Experts of a small language model.
Size: 15 layers, width 256, 77.2M parameters.
Experts: 128 experts in each of 15 layers, 48 SwiGLU neurons an expert, 6 picks a token, a softmax router.
Training: a variant of SOAP for the experts, 654M tokens, 6776 steps.
Below are experts of layer 2 (counted from 0) of a mixture-of-experts language model. Rows are named router (the router's row for the expert), gate (a neuron's input weights, with its number), up (a neuron's input weights, with its number) and show model dimensions 0-255. Each number is 50 + 15 x the weight over its row's rms, rounded and kept within 0 to 99.
After each expert's rows: a language model's description of what the expert responds to. This comes from a sample of Wikipedia text that the model never trained on.

# expert 30
router:23 23 66 49 45 38 29 36 59 68 77 47 56 59 47 60 48 35 52 48 50 71 40 68 45 20 30 68 54 65 29 55 44 50 49 43 62 40 66 66 45 42 59 64 68 32 66 63 80 68 45 58 60 62 80 34 57 37 54 38 54 44 55 57 46 47 44 72 62 16 55 76 33 39 79 73 45 68 70 56 34 38 61 65 60 88 80 51 34 35 36 35 65 49 40 54 55 57 81 47 81 42 41 41 48 14 38 74 49 32 58 71 47 63 51 43 44 68 49 70 31 31 61 44 58 36 51 79 54 80 42 54 80 51 38 57 68 68 49 46 42 33 23 43 65 49 50 34 30 51 50 72 50 54 47 70 55 53 59 57 42 62 31 84 39 55 41 40 57 40 51 27 49 53 55 50 65 60 58 34 67 32 42 62 60 64 56 41 75 52 25 32 52 56 67 60 36 33 18 66 40 32 63 46 19 41 53 39 24 54 51 54 75 49 60 28 45 66 87 57 80 37 39 60 62 53 41 60 44 56 42 51 47 47 50 74 46 31 44 32 40 33 70 70 40 39 59 56 17 80 68 33 52 58 50 64
gate1:61 25 68 31 53 20 41 61 39 59 48 68 51 40 21 46 50 49 68 66 36 54 47 46 63 44 53 44 63 27 78 55 43 49 43 70 40 46 39 43 24 17 42 63 32 95 61 49 80 56 67 49 91 57 45 66 62 39 44 18 59 76 54 69 35 58 76 52 66 34 61 59 71 34 41 41 68 66 69 47 62 56 36 60 30 23 30 61 41 62 51 69 56 53 49 34 68 59 48 28 41 58 56 34 74 48 41 26 61 36 31 59 56 36 76 61 34 49 69 48 71 54 46 30 51 65 11 46 51 11 33 24 31 35 70 69 52 56 32 30 75 67 31 56 40 50 46 28 54 42 54 69 60 33 59 66 49 47 74 52 27 29 63 55 59 62 36 35 61 51 65 58 45 72 44 37 45 32 56 46 36 56 62 53 38 32 54 73 39 61 55 64 44 36 55 49 69 49 45 20 75 42 45 51 36 57 64 41 53 25 58 49 40 65 53 35 42 31 44 58 52 43 62 31 47 61 43 41 45 71 65 58 81 51 67 74 43 60 52 78 60 35 56 26 16 53 77 58 58 58 54 55 56 71 49 58
up1:51 70 70 47 63 52 31 44 51 26 38 65 39 45 21 38 67 31 55 81 53 64 52 47 32 59 78 62 28 41 47 36 43 66 39 59 64 52 62 49 69 55 46 51 78 20 53 34 61 78 70 48 72 71 23 66 70 66 49 58 44 57 61 21 61 59 63 74 55 22 48 38 22 57 68 47 29 57 54 54 62 44 64 14 73 35 60 39 43 46 41 40 51 27 39 29 55 61 60 47 59 53 44 47 82 43 23 45 64 52 48 26 37 63 57 00 69 65 56 30 50 40 56 70 47 67 65 62 56 48 58 58 58 51 74 68 57 83 71 39 27 79 47 67 36 44 35 33 43 60 59 38 41 45 56 64 38 48 22 40 43 45 41 46 39 73 77 63 44 57 67 35 47 40 65 48 62 41 34 54 39 40 64 46 02 48 63 48 62 57 40 56 61 71 54 51 46 50 55 55 26 33 44 61 33 42 61 24 60 61 62 54 42 43 42 68 31 53 60 42 51 35 42 36 65 41 56 44 74 60 37 64 33 46 52 68 65 55 31 42 39 65 48 29 44 39 31 42 60 26 49 33 50 42 99 46
What it handles: Verb endings -ated, -ates, -ate and -ied (Venerated, Vacated, approximates), plus number pieces like 10, 00, 200 in tables and dates.

# expert 16
router:39 62 61 40 76 54 53 81 50 72 38 48 43 34 46 31 57 49 49 73 56 49 39 41 36 60 61 20 42 62 36 58 45 53 59 53 55 29 42 43 53 61 49 31 38 36 70 67 45 56 46 56 62 51 42 27 36 74 38 43 59 75 47 38 19 55 43 44 57 75 55 32 39 39 46 37 71 54 62 64 54 44 49 42 29 45 91 57 67 60 24 43 44 27 54 28 60 27 64 25 45 38 56 33 74 71 56 48 36 57 25 55 62 33 53 67 77 75 52 39 35 29 68 50 60 51 52 42 47 39 84 38 47 53 35 21 54 42 79 44 61 57 62 28 46 34 39 50 88 56 76 51 49 52 37 33 46 35 29 24 48 61 44 31 24 32 59 23 29 45 37 69 70 74 61 74 33 69 33 57 44 48 55 37 57 46 42 48 21 61 31 14 16 46 58 61 34 32 54 48 29 87 55 73 54 54 44 28 64 70 51 59 70 71 40 47 50 64 44 35 54 54 57 27 64 73 52 33 64 61 37 47 64 53 54 45 59 70 64 61 47 39 43 13 70 68 58 61 55 37 67 56 70 61 64 47
gate0:33 32 89 48 76 65 60 42 65 52 62 68 41 39 58 36 71 61 51 42 46 51 32 68 75 24 53 57 60 51 66 62 30 64 60 57 57 55 42 36 45 64 57 32 16 39 42 17 61 48 61 48 68 58 59 63 69 23 33 49 36 60 33 71 64 17 57 42 63 52 29 49 77 32 47 26 63 53 61 72 56 58 40 35 62 59 85 53 76 75 31 29 46 54 45 34 52 73 45 77 65 31 49 28 62 34 63 56 40 60 62 47 40 42 22 22 38 31 60 41 29 45 70 56 37 45 42 73 50 37 52 52 43 39 33 26 43 55 24 57 47 49 46 59 52 54 62 62 53 36 61 57 49 71 41 50 63 57 45 93 58 72 40 52 65 30 53 35 49 68 37 47 82 56 53 65 44 48 28 40 46 68 33 65 64 28 47 67 62 51 44 42 61 85 57 71 37 53 43 46 46 29 55 58 61 63 57 53 81 39 51 62 44 76 46 59 54 53 46 46 54 51 64 54 54 48 09 30 72 85 50 43 55 61 45 45 67 63 59 58 59 43 42 38 01 77 52 67 22 60 46 68 47 45 49 44
up0:60 62 69 61 54 58 64 44 38 59 70 32 52 19 73 36 48 35 51 68 44 49 58 58 60 65 53 66 66 35 88 39 47 41 60 46 41 83 39 83 46 51 42 58 62 58 50 42 31 37 55 81 57 59 47 63 75 62 45 33 43 44 57 56 53 43 58 69 60 38 57 54 66 57 55 49 44 48 45 49 31 23 55 64 49 38 60 55 47 66 55 49 88 46 21 33 49 76 54 61 27 54 71 57 19 30 47 96 81 46 49 65 49 68 25 57 48 69 46 38 31 87 31 70 52 52 51 66 47 30 53 46 65 65 56 55 53 44 76 33 57 59 57 44 54 93 74 42 57 56 37 67 50 30 20 45 52 58 53 46 57 41 28 26 54 60 34 62 55 32 63 22 45 38 33 29 52 40 45 50 37 78 46 30 56 43 63 59 41 47 46 61 61 40 40 60 33 34 44 48 74 57 16 34 41 52 69 38 39 65 33 28 45 32 40 61 64 47 61 78 42 59 43 56 40 69 48 40 51 47 65 51 37 54 53 40 38 76 19 91 31 58 46 64 40 65 41 68 21 30 59 75 41 36 23 39
What it handles: Opening pieces of names and words, often Indian or foreign proper names, such as Ph (Phadke, Ph.D.), Sp, Th, Ch, Bh.

# expert 44
router:59 42 48 37 53 53 68 66 66 61 63 68 48 32 46 58 45 45 32 33 56 72 41 51 57 63 39 46 43 48 59 73 61 69 34 57 58 40 65 66 45 62 83 60 28 65 52 57 63 60 54 29 57 57 29 54 78 40 61 67 58 33 66 61 63 25 85 38 54 51 57 57 78 65 63 78 51 61 49 55 49 47 58 38 81 22 37 68 32 68 75 62 65 41 29 39 38 69 44 27 23 43 44 52 73 47 73 45 37 59 23 58 35 39 51 22 46 45 38 39 53 65 62 79 55 37 62 57 26 35 41 48 59 45 67 55 47 49 64 66 39 47 35 47 64 61 41 63 57 58 57 36 62 48 26 46 24 64 58 42 51 35 62 23 24 06 31 67 74 69 53 51 27 67 67 30 76 63 63 39 47 49 68 34 49 30 47 48 45 26 50 32 69 49 24 64 76 55 32 62 53 74 31 17 53 34 43 76 35 38 53 49 69 70 27 59 45 27 49 53 32 44 52 30 44 65 50 75 47 40 66 49 45 66 31 30 39 24 60 24 28 63 45 60 70 54 69 57 39 40 64 48 64 72 54 64
gate4:19 63 84 42 60 67 69 52 44 33 42 38 53 65 24 35 66 42 18 38 63 44 59 46 83 25 27 45 22 44 41 60 45 47 62 64 54 66 71 63 63 19 49 62 61 48 55 39 78 43 33 64 62 51 52 49 79 88 23 33 44 57 45 44 99 31 58 61 63 40 53 52 32 56 89 58 51 49 60 65 42 20 56 30 52 38 51 42 50 67 72 37 57 63 44 70 38 47 27 78 43 38 34 41 59 69 55 31 52 45 75 67 30 49 64 42 62 68 70 56 44 66 66 41 51 61 56 35 62 66 40 46 53 54 54 44 40 32 77 55 72 54 43 45 59 52 29 33 49 62 46 10 52 59 29 32 55 53 62 22 63 67 48 62 54 79 51 43 62 59 43 46 56 51 67 73 66 50 23 26 49 53 64 46 63 44 78 58 59 36 47 58 50 47 29 40 62 57 68 51 59 57 35 46 58 07 45 56 39 56 57 58 48 44 36 37 91 40 50 61 39 27 46 34 46 54 60 52 49 45 67 60 75 63 66 51 35 40 55 65 28 60 74 62 75 53 49 51 40 57 48 52 53 34 49 76
up4:42 54 69 42 74 38 35 48 42 63 28 57 70 54 27 39 65 54 14 47 72 40 69 79 61 31 41 83 32 62 73 46 44 34 22 46 73 35 67 55 45 28 47 55 53 85 41 61 63 38 35 48 60 61 52 49 55 60 40 21 53 54 35 45 28 38 65 41 47 22 45 60 64 48 75 52 19 39 41 51 42 24 49 66 47 27 38 66 78 34 47 08 54 47 38 57 71 59 56 62 39 39 61 61 50 52 32 68 50 57 40 40 41 28 46 43 37 46 69 67 68 38 64 64 66 58 48 51 78 68 54 73 74 48 57 57 36 70 52 39 50 60 46 57 43 39 03 50 54 50 44 37 25 23 47 29 48 51 50 64 29 54 54 54 30 42 50 34 54 66 42 45 53 15 76 52 55 55 42 55 65 37 41 16 53 26 61 61 67 39 44 17 68 38 33 33 54 77 47 71 79 30 64 55 35 18 50 40 40 49 51 55 28 55 39 43 78 37 38 67 31 52 41 60 54 47 58 44 47 55 41 72 47 60 74 57 43 28 59 52 82 43 57 33 71 38 48 75 49 51 75 54 51 47 41 46
What it handles: Colons after field labels in infobox-style lists, such as Gender:, Order:, Born:, Length:, and colons in times like 8:48.

# expert 18
router:45 51 57 50 66 73 56 66 50 53 51 39 72 51 24 33 61 48 42 66 47 27 26 52 46 35 36 22 26 37 49 58 54 44 70 50 68 49 27 24 70 51 42 35 45 36 74 43 37 69 44 74 66 49 49 19 46 62 23 32 59 69 58 55 49 58 25 50 63 46 50 64 40 37 40 56 57 55 84 67 53 45 54 58 49 47 51 59 51 78 51 76 33 42 47 26 69 18 32 55 21 61 45 54 44 67 61 38 31 65 42 49 59 56 41 80 55 55 51 33 67 28 69 34 42 25 37 60 64 41 64 40 34 46 65 38 52 52 64 61 28 65 72 32 46 22 51 34 75 49 50 27 62 49 47 23 43 36 24 60 58 70 26 39 38 43 79 33 15 48 65 35 79 41 59 76 37 86 38 33 55 84 60 44 72 33 58 64 55 35 65 35 28 45 61 45 34 63 45 53 37 64 61 53 54 39 58 08 71 71 71 56 45 45 38 31 20 50 69 41 31 43 45 44 55 82 61 34 59 43 56 46 47 35 46 44 48 49 51 44 35 30 32 27 62 47 59 66 60 35 57 72 51 62 55 33
gate0:55 61 07 47 64 50 50 65 52 48 53 53 59 74 64 62 63 48 38 60 66 31 47 54 66 43 35 35 54 76 69 59 37 42 28 89 14 66 40 50 46 56 56 41 44 42 61 47 45 63 56 47 22 63 23 34 79 45 46 35 74 44 66 28 52 26 52 56 71 55 62 49 73 85 99 53 63 31 55 43 60 57 43 62 36 57 39 49 57 46 44 40 36 34 29 68 46 59 71 57 29 36 37 51 41 79 04 49 73 59 63 49 57 85 42 57 58 42 52 76 51 87 56 42 69 67 31 70 52 38 29 41 47 73 58 60 56 60 60 46 27 64 60 51 53 56 27 60 41 80 62 25 50 50 36 59 49 47 47 42 26 41 61 32 46 41 41 39 39 21 26 40 37 49 22 59 54 51 58 47 52 55 34 51 53 50 65 83 59 47 49 32 63 55 71 71 42 50 62 38 41 60 61 54 60 35 56 47 40 68 36 40 76 79 68 69 43 65 56 51 36 70 71 51 40 52 36 39 38 46 35 33 74 41 50 53 64 66 43 38 33 40 52 43 63 47 32 62 38 63 57 55 56 35 30 41
up0:64 65 62 07 49 28 56 22 59 56 57 54 74 50 31 35 35 48 62 40 52 67 46 47 26 50 60 43 48 24 36 70 68 77 59 55 44 51 64 66 69 61 52 40 27 52 64 52 55 23 49 38 57 70 44 56 47 41 75 26 54 39 50 63 36 54 67 38 30 46 43 74 69 56 36 31 40 40 50 71 26 83 28 54 65 48 58 61 39 65 50 58 75 34 47 64 77 29 36 55 76 70 55 55 34 46 61 36 39 45 36 30 64 35 26 53 53 59 53 54 50 47 47 46 30 48 53 76 67 52 38 84 52 32 52 27 71 44 30 28 56 47 69 50 38 37 48 24 34 39 51 29 56 38 45 53 64 29 68 75 41 91 37 58 58 61 49 48 48 42 46 51 67 64 40 48 54 54 21 78 70 62 46 40 72 53 21 54 57 51 40 53 34 67 66 55 51 49 32 57 80 01 56 55 39 83 53 67 77 48 47 52 30 35 44 18 47 53 24 60 74 38 48 63 49 42 52 43 68 49 39 76 29 39 38 63 72 38 38 43 35 75 60 52 36 51 63 57 68 63 45 60 46 66 60 40
What it handles: First pieces of lowercase or capitalized words split into stem plus suffix, such as self-, inter, indust, altern, Nicol, Ne-, Ph-.

# expert 4
router:49 42 56 48 58 66 44 49 61 55 25 48 26 67 77 64 75 46 51 66 32 63 31 57 67 31 47 36 29 55 48 52 51 33 32 47 46 55 40 39 24 66 69 46 68 32 39 76 36 32 51 45 55 79 62 53 76 52 82 64 58 14 42 62 60 65 56 55 82 48 41 73 22 35 54 58 31 46 40 67 38 36 69 46 53 41 53 47 61 69 39 46 82 59 64 65 55 66 73 62 64 39 31 43 44 39 54 26 54 41 72 46 63 64 43 29 85 90 77 52 69 32 63 42 54 57 37 41 46 76 46 29 45 67 40 64 80 62 60 54 60 41 77 48 45 35 38 66 70 33 39 70 35 62 33 32 46 48 72 30 46 34 32 53 50 59 51 51 57 60 09 45 42 34 54 38 75 50 52 50 57 81 41 37 61 37 42 54 49 48 79 77 54 37 56 45 51 32 57 73 43 49 50 60 32 44 57 50 32 48 29 57 58 24 54 26 64 42 29 35 43 35 33 47 50 65 81 36 50 48 44 57 29 64 27 39 45 43 36 31 51 61 51 54 54 33 36 58 12 48 59 79 48 59 75 37
gate0:30 23 30 52 52 32 44 35 60 29 53 29 34 37 70 58 48 60 44 60 80 55 35 45 41 62 61 44 37 32 86 26 42 25 36 45 53 47 68 38 40 51 55 61 72 61 71 62 42 40 54 47 62 58 31 55 55 31 35 51 55 47 34 53 74 10 46 41 49 55 08 86 38 38 54 20 51 42 52 68 19 13 33 54 60 43 61 69 40 55 37 45 46 48 52 46 55 50 50 52 30 36 69 52 69 42 42 56 38 70 69 65 38 32 47 67 44 59 50 33 59 32 59 48 55 46 61 38 54 04 59 54 55 42 52 73 30 66 34 67 56 53 36 36 24 72 36 53 58 52 53 45 27 51 32 30 57 57 40 50 33 53 50 45 66 43 52 45 67 82 52 63 46 58 40 49 39 71 27 94 53 48 56 39 58 63 51 85 67 36 45 57 52 17 90 58 55 48 39 31 32 76 57 68 42 46 52 43 54 71 32 46 60 64 51 48 48 56 24 48 51 37 63 60 73 54 57 48 23 45 23 31 45 29 71 60 36 75 81 19 51 52 29 64 30 46 48 62 49 54 44 60 49 66 61 56
up0:65 29 63 31 73 62 60 27 42 36 50 22 43 58 48 44 52 84 24 60 19 74 42 39 55 55 52 33 68 22 30 63 64 45 54 37 45 55 56 80 70 46 57 35 39 62 35 43 66 94 37 24 54 59 73 40 11 70 68 31 70 27 65 41 33 88 51 36 27 31 64 65 60 51 28 32 68 32 17 48 42 49 39 75 57 38 34 41 36 42 44 14 53 34 61 65 39 69 61 74 61 67 51 61 41 59 58 40 54 42 38 26 32 66 48 38 43 49 45 47 77 51 55 55 59 47 65 60 57 74 48 77 68 27 71 21 48 32 58 52 46 39 48 51 57 49 67 47 30 56 47 68 55 54 53 46 34 63 62 52 66 70 44 25 43 45 64 36 49 35 28 41 34 37 69 44 46 56 44 39 55 73 47 22 48 49 60 26 47 51 64 29 53 45 45 36 68 52 46 56 66 51 58 25 47 40 49 52 42 40 28 52 33 42 63 64 17 71 56 60 43 33 53 76 50 44 57 31 62 47 43 36 38 60 45 61 55 37 29 75 37 87 42 45 52 75 38 46 38 42 47 39 45 37 29 47
What it handles: Words placing something in space or quantity, mostly after "located" or "is", such as about, north, east, area, around.

# expert 5
router:49 33 63 39 51 37 59 40 49 61 60 39 54 34 69 49 33 41 47 62 46 58 44 45 38 70 45 57 44 53 40 53 33 43 25 58 32 66 63 34 46 85 41 78 29 42 38 82 66 68 38 39 57 46 66 21 42 33 68 32 70 39 61 61 28 55 28 34 52 45 47 42 50 76 45 60 70 64 45 41 75 45 62 42 74 79 50 72 43 53 65 38 68 72 30 49 43 47 57 28 67 29 55 43 32 28 53 76 60 55 55 48 40 24 27 63 74 80 49 30 16 48 49 24 58 38 25 50 67 53 45 53 49 83 32 32 29 58 50 46 55 32 54 22 42 60 39 61 43 67 62 38 45 57 36 55 59 41 60 39 55 52 90 65 55 66 23 27 61 51 64 32 43 40 39 64 35 48 50 46 57 56 21 40 42 38 75 61 61 52 21 44 49 50 68 79 39 49 61 45 65 41 58 50 12 49 44 29 59 68 40 46 84 69 49 27 40 29 35 36 72 69 41 44 61 39 31 43 50 42 46 55 74 48 49 20 58 46 33 37 64 20 57 43 59 26 76 33 63 62 55 54 35 80 46 56
gate1:41 36 59 63 76 29 30 57 55 64 51 44 47 67 47 26 33 20 49 99 60 43 57 51 58 64 36 73 44 32 47 53 57 77 77 61 21 60 40 48 35 49 21 72 34 63 54 39 52 60 55 33 83 37 26 43 40 87 63 58 68 43 55 60 44 46 58 44 65 47 63 72 66 37 58 34 57 20 51 46 67 46 35 64 40 34 46 45 66 97 34 36 59 62 61 33 74 40 41 38 33 45 34 36 54 54 72 37 58 53 41 63 34 45 57 35 43 59 53 63 38 55 18 48 52 56 36 19 42 26 44 43 42 55 41 45 53 38 62 55 74 31 36 69 43 63 59 47 58 71 46 53 82 27 35 93 49 60 30 37 63 43 41 47 38 52 14 51 25 62 49 34 43 60 60 26 57 43 54 61 50 53 38 76 50 39 37 38 38 34 34 65 67 36 37 38 44 28 57 39 75 40 71 42 64 64 38 50 27 54 36 60 74 56 34 57 67 56 39 14 70 45 42 68 38 34 49 40 48 45 66 59 52 60 61 59 81 43 52 33 47 72 60 53 49 30 38 46 35 44 43 61 27 30 62 51
up1:62 53 65 49 39 57 58 27 47 92 67 38 53 44 45 36 62 56 53 47 34 65 44 58 53 73 54 50 55 33 35 50 49 52 45 40 85 48 67 58 50 78 72 67 23 15 71 64 25 34 46 37 33 42 86 31 47 39 17 54 56 72 31 62 44 72 53 40 21 76 42 46 64 47 54 57 56 68 74 51 60 28 39 24 48 44 55 64 30 46 46 43 40 49 50 31 44 77 50 46 28 53 58 52 31 46 22 61 13 49 73 39 39 25 61 25 57 58 49 66 54 42 45 49 44 51 46 60 25 62 48 45 66 64 66 26 36 37 46 31 65 44 66 54 31 45 41 72 45 80 51 39 42 58 61 34 41 45 59 38 62 22 54 26 35 70 80 34 60 54 55 57 45 55 58 37 66 55 42 34 53 45 50 66 31 36 39 55 53 33 32 37 57 50 36 74 28 75 45 56 38 63 44 53 52 65 29 78 74 53 42 39 17 74 58 47 96 49 43 36 52 22 31 25 55 38 50 23 39 55 26 51 45 26 34 56 44 59 57 65 46 33 45 82 45 66 56 41 56 57 38 59 43 57 35 43
What it handles: Number tokens, often 0, 00 or round values, inside tables, coordinates, page ranges, identifiers and scores, such as 00 in 00°18′, 44%.

# expert 17
router:64 45 52 75 37 54 44 83 58 44 40 52 60 23 59 48 80 27 40 16 60 44 64 52 55 53 45 55 42 42 51 51 66 71 44 54 55 74 59 40 43 58 77 73 40 58 31 36 21 53 45 31 48 67 35 74 50 42 47 70 80 63 21 19 60 65 47 79 49 86 53 52 74 53 51 62 47 38 39 54 53 30 20 20 77 38 34 53 33 17 83 54 72 50 65 53 17 45 50 44 49 57 43 64 45 52 69 30 43 39 42 19 55 42 49 50 50 29 37 50 62 54 65 48 57 65 67 39 61 33 58 38 56 30 68 55 53 44 66 54 52 50 20 66 65 69 49 58 61 64 55 23 43 63 25 43 38 67 38 52 48 53 27 25 57 40 41 65 73 45 57 74 47 54 40 46 66 19 35 33 54 39 63 32 39 26 64 45 52 47 68 21 55 31 35 56 77 69 33 62 45 58 55 67 59 28 40 68 34 58 40 68 71 44 30 53 44 53 31 64 26 51 54 65 40 74 40 64 66 42 57 54 14 58 40 57 30 29 62 60 56 55 46 43 52 65 75 65 31 53 34 32 54 46 38 56
gate4:62 52 51 47 56 49 75 64 45 39 53 38 49 50 63 45 72 88 54 20 33 47 57 13 41 39 52 57 14 63 58 67 66 47 64 49 43 32 52 53 50 56 53 30 58 56 12 29 35 67 38 45 37 49 64 34 46 74 50 39 45 40 50 62 71 64 40 50 36 59 45 33 51 62 56 71 45 50 52 32 42 34 60 55 40 37 37 41 40 50 29 09 66 72 43 57 59 50 56 85 60 53 71 26 63 29 63 60 37 44 16 45 61 23 48 49 46 60 36 44 65 26 46 73 73 33 44 36 58 30 47 42 46 87 72 48 49 48 33 56 79 68 14 66 51 55 84 48 58 47 54 49 57 62 42 54 59 34 37 24 46 49 38 55 30 45 70 41 38 75 59 56 59 69 55 71 46 88 53 15 75 43 70 43 39 32 64 33 35 61 78 23 34 44 33 65 63 29 78 43 58 38 39 58 37 23 33 45 73 46 45 50 56 61 61 23 55 57 56 48 45 50 69 49 68 38 57 53 46 48 46 54 49 40 74 46 43 43 58 63 51 60 55 41 68 40 71 39 28 64 20 55 71 56 27 40
up4:35 52 60 45 54 53 55 48 52 64 36 28 35 52 51 62 58 49 31 37 47 50 78 65 54 46 70 67 54 42 53 38 45 59 45 36 49 46 50 41 42 43 52 30 35 35 76 47 33 24 69 29 48 50 68 58 56 45 59 74 58 38 60 73 85 48 49 47 04 42 62 71 58 52 43 46 49 56 38 52 24 66 56 70 37 62 63 55 39 40 99 69 33 70 45 60 51 68 51 55 81 33 30 36 82 42 46 29 43 35 46 61 54 48 65 99 37 11 34 60 41 31 54 34 51 41 07 65 58 32 59 67 50 32 47 40 75 39 52 36 43 66 66 71 49 35 75 71 43 26 53 65 62 37 88 59 39 60 59 52 66 44 70 38 51 53 38 71 48 59 53 58 56 52 47 54 36 19 35 20 35 38 53 28 62 39 43 25 52 51 48 57 45 49 70 31 43 69 40 49 61 48 99 54 60 47 38 62 57 50 50 60 53 50 51 41 61 45 40 60 57 48 64 52 77 60 24 40 70 47 46 55 36 55 83 28 60 57 75 37 57 37 45 71 44 37 49 49 48 57 67 58 50 46 42 67
What it handles: Semicolons separating list items, stats and alternate names, such as 20; IRC, plus table pipes after values and a few words like a, also.

# expert 63
router:45 49 42 69 32 30 65 50 47 39 76 67 56 62 63 63 36 42 43 43 67 79 49 43 42 60 44 51 51 22 50 70 56 42 32 59 45 30 44 35 50 51 62 80 51 66 28 30 60 59 48 41 68 65 24 65 46 27 52 67 70 61 57 68 19 33 48 62 46 64 86 42 64 67 34 72 31 33 37 42 51 45 49 51 48 57 42 35 36 45 73 60 40 54 26 52 43 84 50 49 80 70 55 53 39 73 56 65 52 42 57 33 49 15 64 67 57 39 63 37 73 60 62 29 54 47 26 71 34 51 44 61 67 12 74 28 54 31 61 68 12 69 41 33 63 35 47 55 63 57 62 62 78 65 48 58 43 72 58 62 42 42 52 66 64 61 62 56 43 41 41 52 32 46 63 36 68 52 35 38 53 43 60 53 30 27 48 48 42 35 35 52 17 34 40 67 69 79 27 62 78 42 44 55 62 43 62 63 48 34 69 72 59 36 29 79 66 59 15 53 48 60 61 61 44 46 33 69 53 54 70 43 36 15 47 62 34 62 48 59 34 47 42 56 52 22 34 58 38 36 44 41 20 53 32 29
gate1:63 47 43 86 53 23 55 61 20 68 58 56 65 83 43 48 58 57 53 52 75 28 52 56 48 52 45 73 58 33 55 46 50 44 58 53 38 61 39 76 48 41 54 64 58 56 34 23 52 50 38 54 50 64 13 40 41 46 22 38 44 45 73 49 63 35 59 59 54 51 73 54 67 38 54 41 54 66 46 36 60 54 24 27 42 37 47 34 60 35 47 35 35 52 54 27 68 34 55 53 28 71 52 63 85 63 48 54 51 51 67 40 62 21 60 59 47 45 54 37 76 62 51 41 12 35 64 81 40 52 21 63 48 54 65 46 66 63 28 64 58 48 44 66 29 47 66 58 40 42 57 24 64 65 60 68 64 65 37 67 56 45 30 52 21 53 42 42 53 39 57 73 31 39 58 48 52 23 63 41 46 59 45 56 40 48 57 63 58 43 36 14 52 33 35 67 39 60 64 73 24 34 36 35 68 37 65 39 46 68 52 49 61 25 64 48 67 49 20 47 69 59 19 41 54 55 50 69 39 52 61 33 55 31 55 36 51 66 65 43 49 32 69 53 14 27 72 53 43 50 30 83 43 00 32 72
up1:68 57 58 62 46 39 31 30 53 59 36 68 58 50 13 31 54 36 17 59 80 40 33 42 60 43 59 63 63 35 64 71 46 68 50 22 60 49 50 32 43 47 48 67 43 46 48 43 52 65 42 48 69 68 69 74 09 33 30 63 43 72 73 58 16 24 59 78 14 62 35 60 62 48 62 35 32 50 34 29 55 63 58 47 50 33 50 34 65 23 29 51 64 45 31 36 53 45 68 54 28 57 50 60 18 59 66 55 48 43 39 52 69 38 50 55 51 19 42 24 61 30 45 51 15 48 60 47 49 80 29 64 41 66 41 29 68 44 63 52 31 40 46 54 35 23 36 38 81 76 64 34 61 64 59 74 66 63 58 39 74 43 62 21 22 44 53 62 36 48 38 55 53 26 48 50 59 49 39 74 50 50 38 61 45 44 35 60 58 52 27 50 40 64 59 44 36 47 71 58 26 57 59 25 58 57 53 65 67 70 50 33 62 62 45 57 67 65 43 54 44 53 45 33 45 71 59 70 53 35 38 34 54 43 34 26 45 65 53 61 78 59 51 88 69 40 65 42 71 69 50 46 31 37 51 34
What it handles: The pipe "|" between cells in tables of names, numbers and results, plus semicolons in lists and words like both, another.

# expert 32
router:36 31 57 34 65 64 13 40 45 54 64 68 29 68 70 61 57 47 29 52 38 39 52 48 54 42 53 57 54 77 37 55 58 43 42 58 42 70 46 34 52 77 63 46 36 53 61 79 60 39 45 63 65 65 47 61 72 50 83 51 40 31 42 52 59 37 60 34 59 42 34 84 46 59 59 58 56 17 57 48 33 47 50 42 53 48 25 20 69 43 35 37 71 58 27 47 51 38 63 52 55 35 29 42 42 87 61 15 40 56 62 53 48 50 41 42 78 72 37 47 45 55 39 38 38 81 30 37 27 42 35 65 39 65 50 44 59 78 59 55 34 44 83 58 92 60 58 43 54 57 27 67 77 64 47 62 42 42 50 71 45 39 52 55 71 68 30 70 47 47 65 38 50 46 67 46 30 54 38 59 56 75 60 52 60 23 50 38 64 26 34 44 56 38 43 44 46 73 69 66 74 51 40 64 39 52 48 44 39 49 45 55 47 39 78 35 58 90 52 58 34 42 50 47 59 29 76 34 61 42 43 72 44 86 72 58 23 25 44 34 70 53 40 68 55 49 48 59 17 66 47 17 42 56 59 22
gate1:50 29 44 53 27 75 36 50 55 44 51 42 68 00 53 40 51 57 57 57 47 60 75 34 44 38 48 46 28 37 27 50 41 83 62 30 55 37 41 48 59 48 41 19 53 57 41 53 40 48 63 74 45 60 24 57 60 46 63 59 48 59 50 62 81 45 29 66 53 37 53 48 75 53 45 58 43 60 46 39 36 72 51 35 68 71 55 34 45 50 48 49 58 79 33 65 68 41 39 43 82 34 60 48 53 34 51 66 21 44 28 48 42 54 63 34 80 57 46 54 62 22 56 37 54 62 51 52 66 39 54 54 64 40 31 51 57 33 51 69 72 41 37 26 55 17 65 52 52 22 20 52 51 26 39 66 57 61 51 71 47 54 44 38 81 74 59 74 49 46 70 64 34 43 30 65 44 60 51 70 41 50 56 19 45 41 64 43 69 40 39 62 64 15 72 49 34 47 58 37 40 26 21 40 33 48 60 42 44 57 23 57 64 58 61 52 61 41 60 62 28 57 44 59 54 68 58 67 61 50 37 52 61 76 47 17 53 59 40 39 49 47 55 68 57 18 69 02 66 52 77 61 41 85 54 82
up1:47 54 73 69 49 45 49 46 38 70 36 42 63 47 57 34 46 65 35 62 44 49 37 73 59 46 63 27 29 58 49 59 52 37 37 37 41 48 59 38 43 49 59 37 44 60 74 57 78 33 31 49 52 33 74 55 30 40 60 61 61 40 37 78 42 55 55 45 45 16 42 45 31 58 59 49 50 67 46 30 53 24 76 44 55 37 75 63 41 25 67 50 68 67 77 44 80 47 28 41 57 57 46 56 71 51 63 82 43 94 29 73 37 50 48 26 61 43 64 44 33 50 52 40 55 47 64 54 41 71 66 73 46 44 51 45 28 36 63 54 63 61 46 42 33 35 46 55 49 65 33 51 57 24 76 63 46 81 74 37 57 34 31 65 27 47 53 52 46 87 35 77 44 53 51 33 48 37 39 64 57 35 50 49 13 45 49 53 43 64 37 59 95 47 65 43 58 29 68 36 36 59 64 41 75 55 37 25 35 44 47 70 43 40 56 63 36 60 60 73 38 72 29 49 35 29 47 53 45 46 34 38 52 79 28 40 32 75 82 56 34 32 02 66 44 54 50 41 22 58 58 61 41 37 50 52
What it handles: The word United before States, Kingdom or Nations, over as word or prefix (overfished, overload), and compass words North, South, East, West.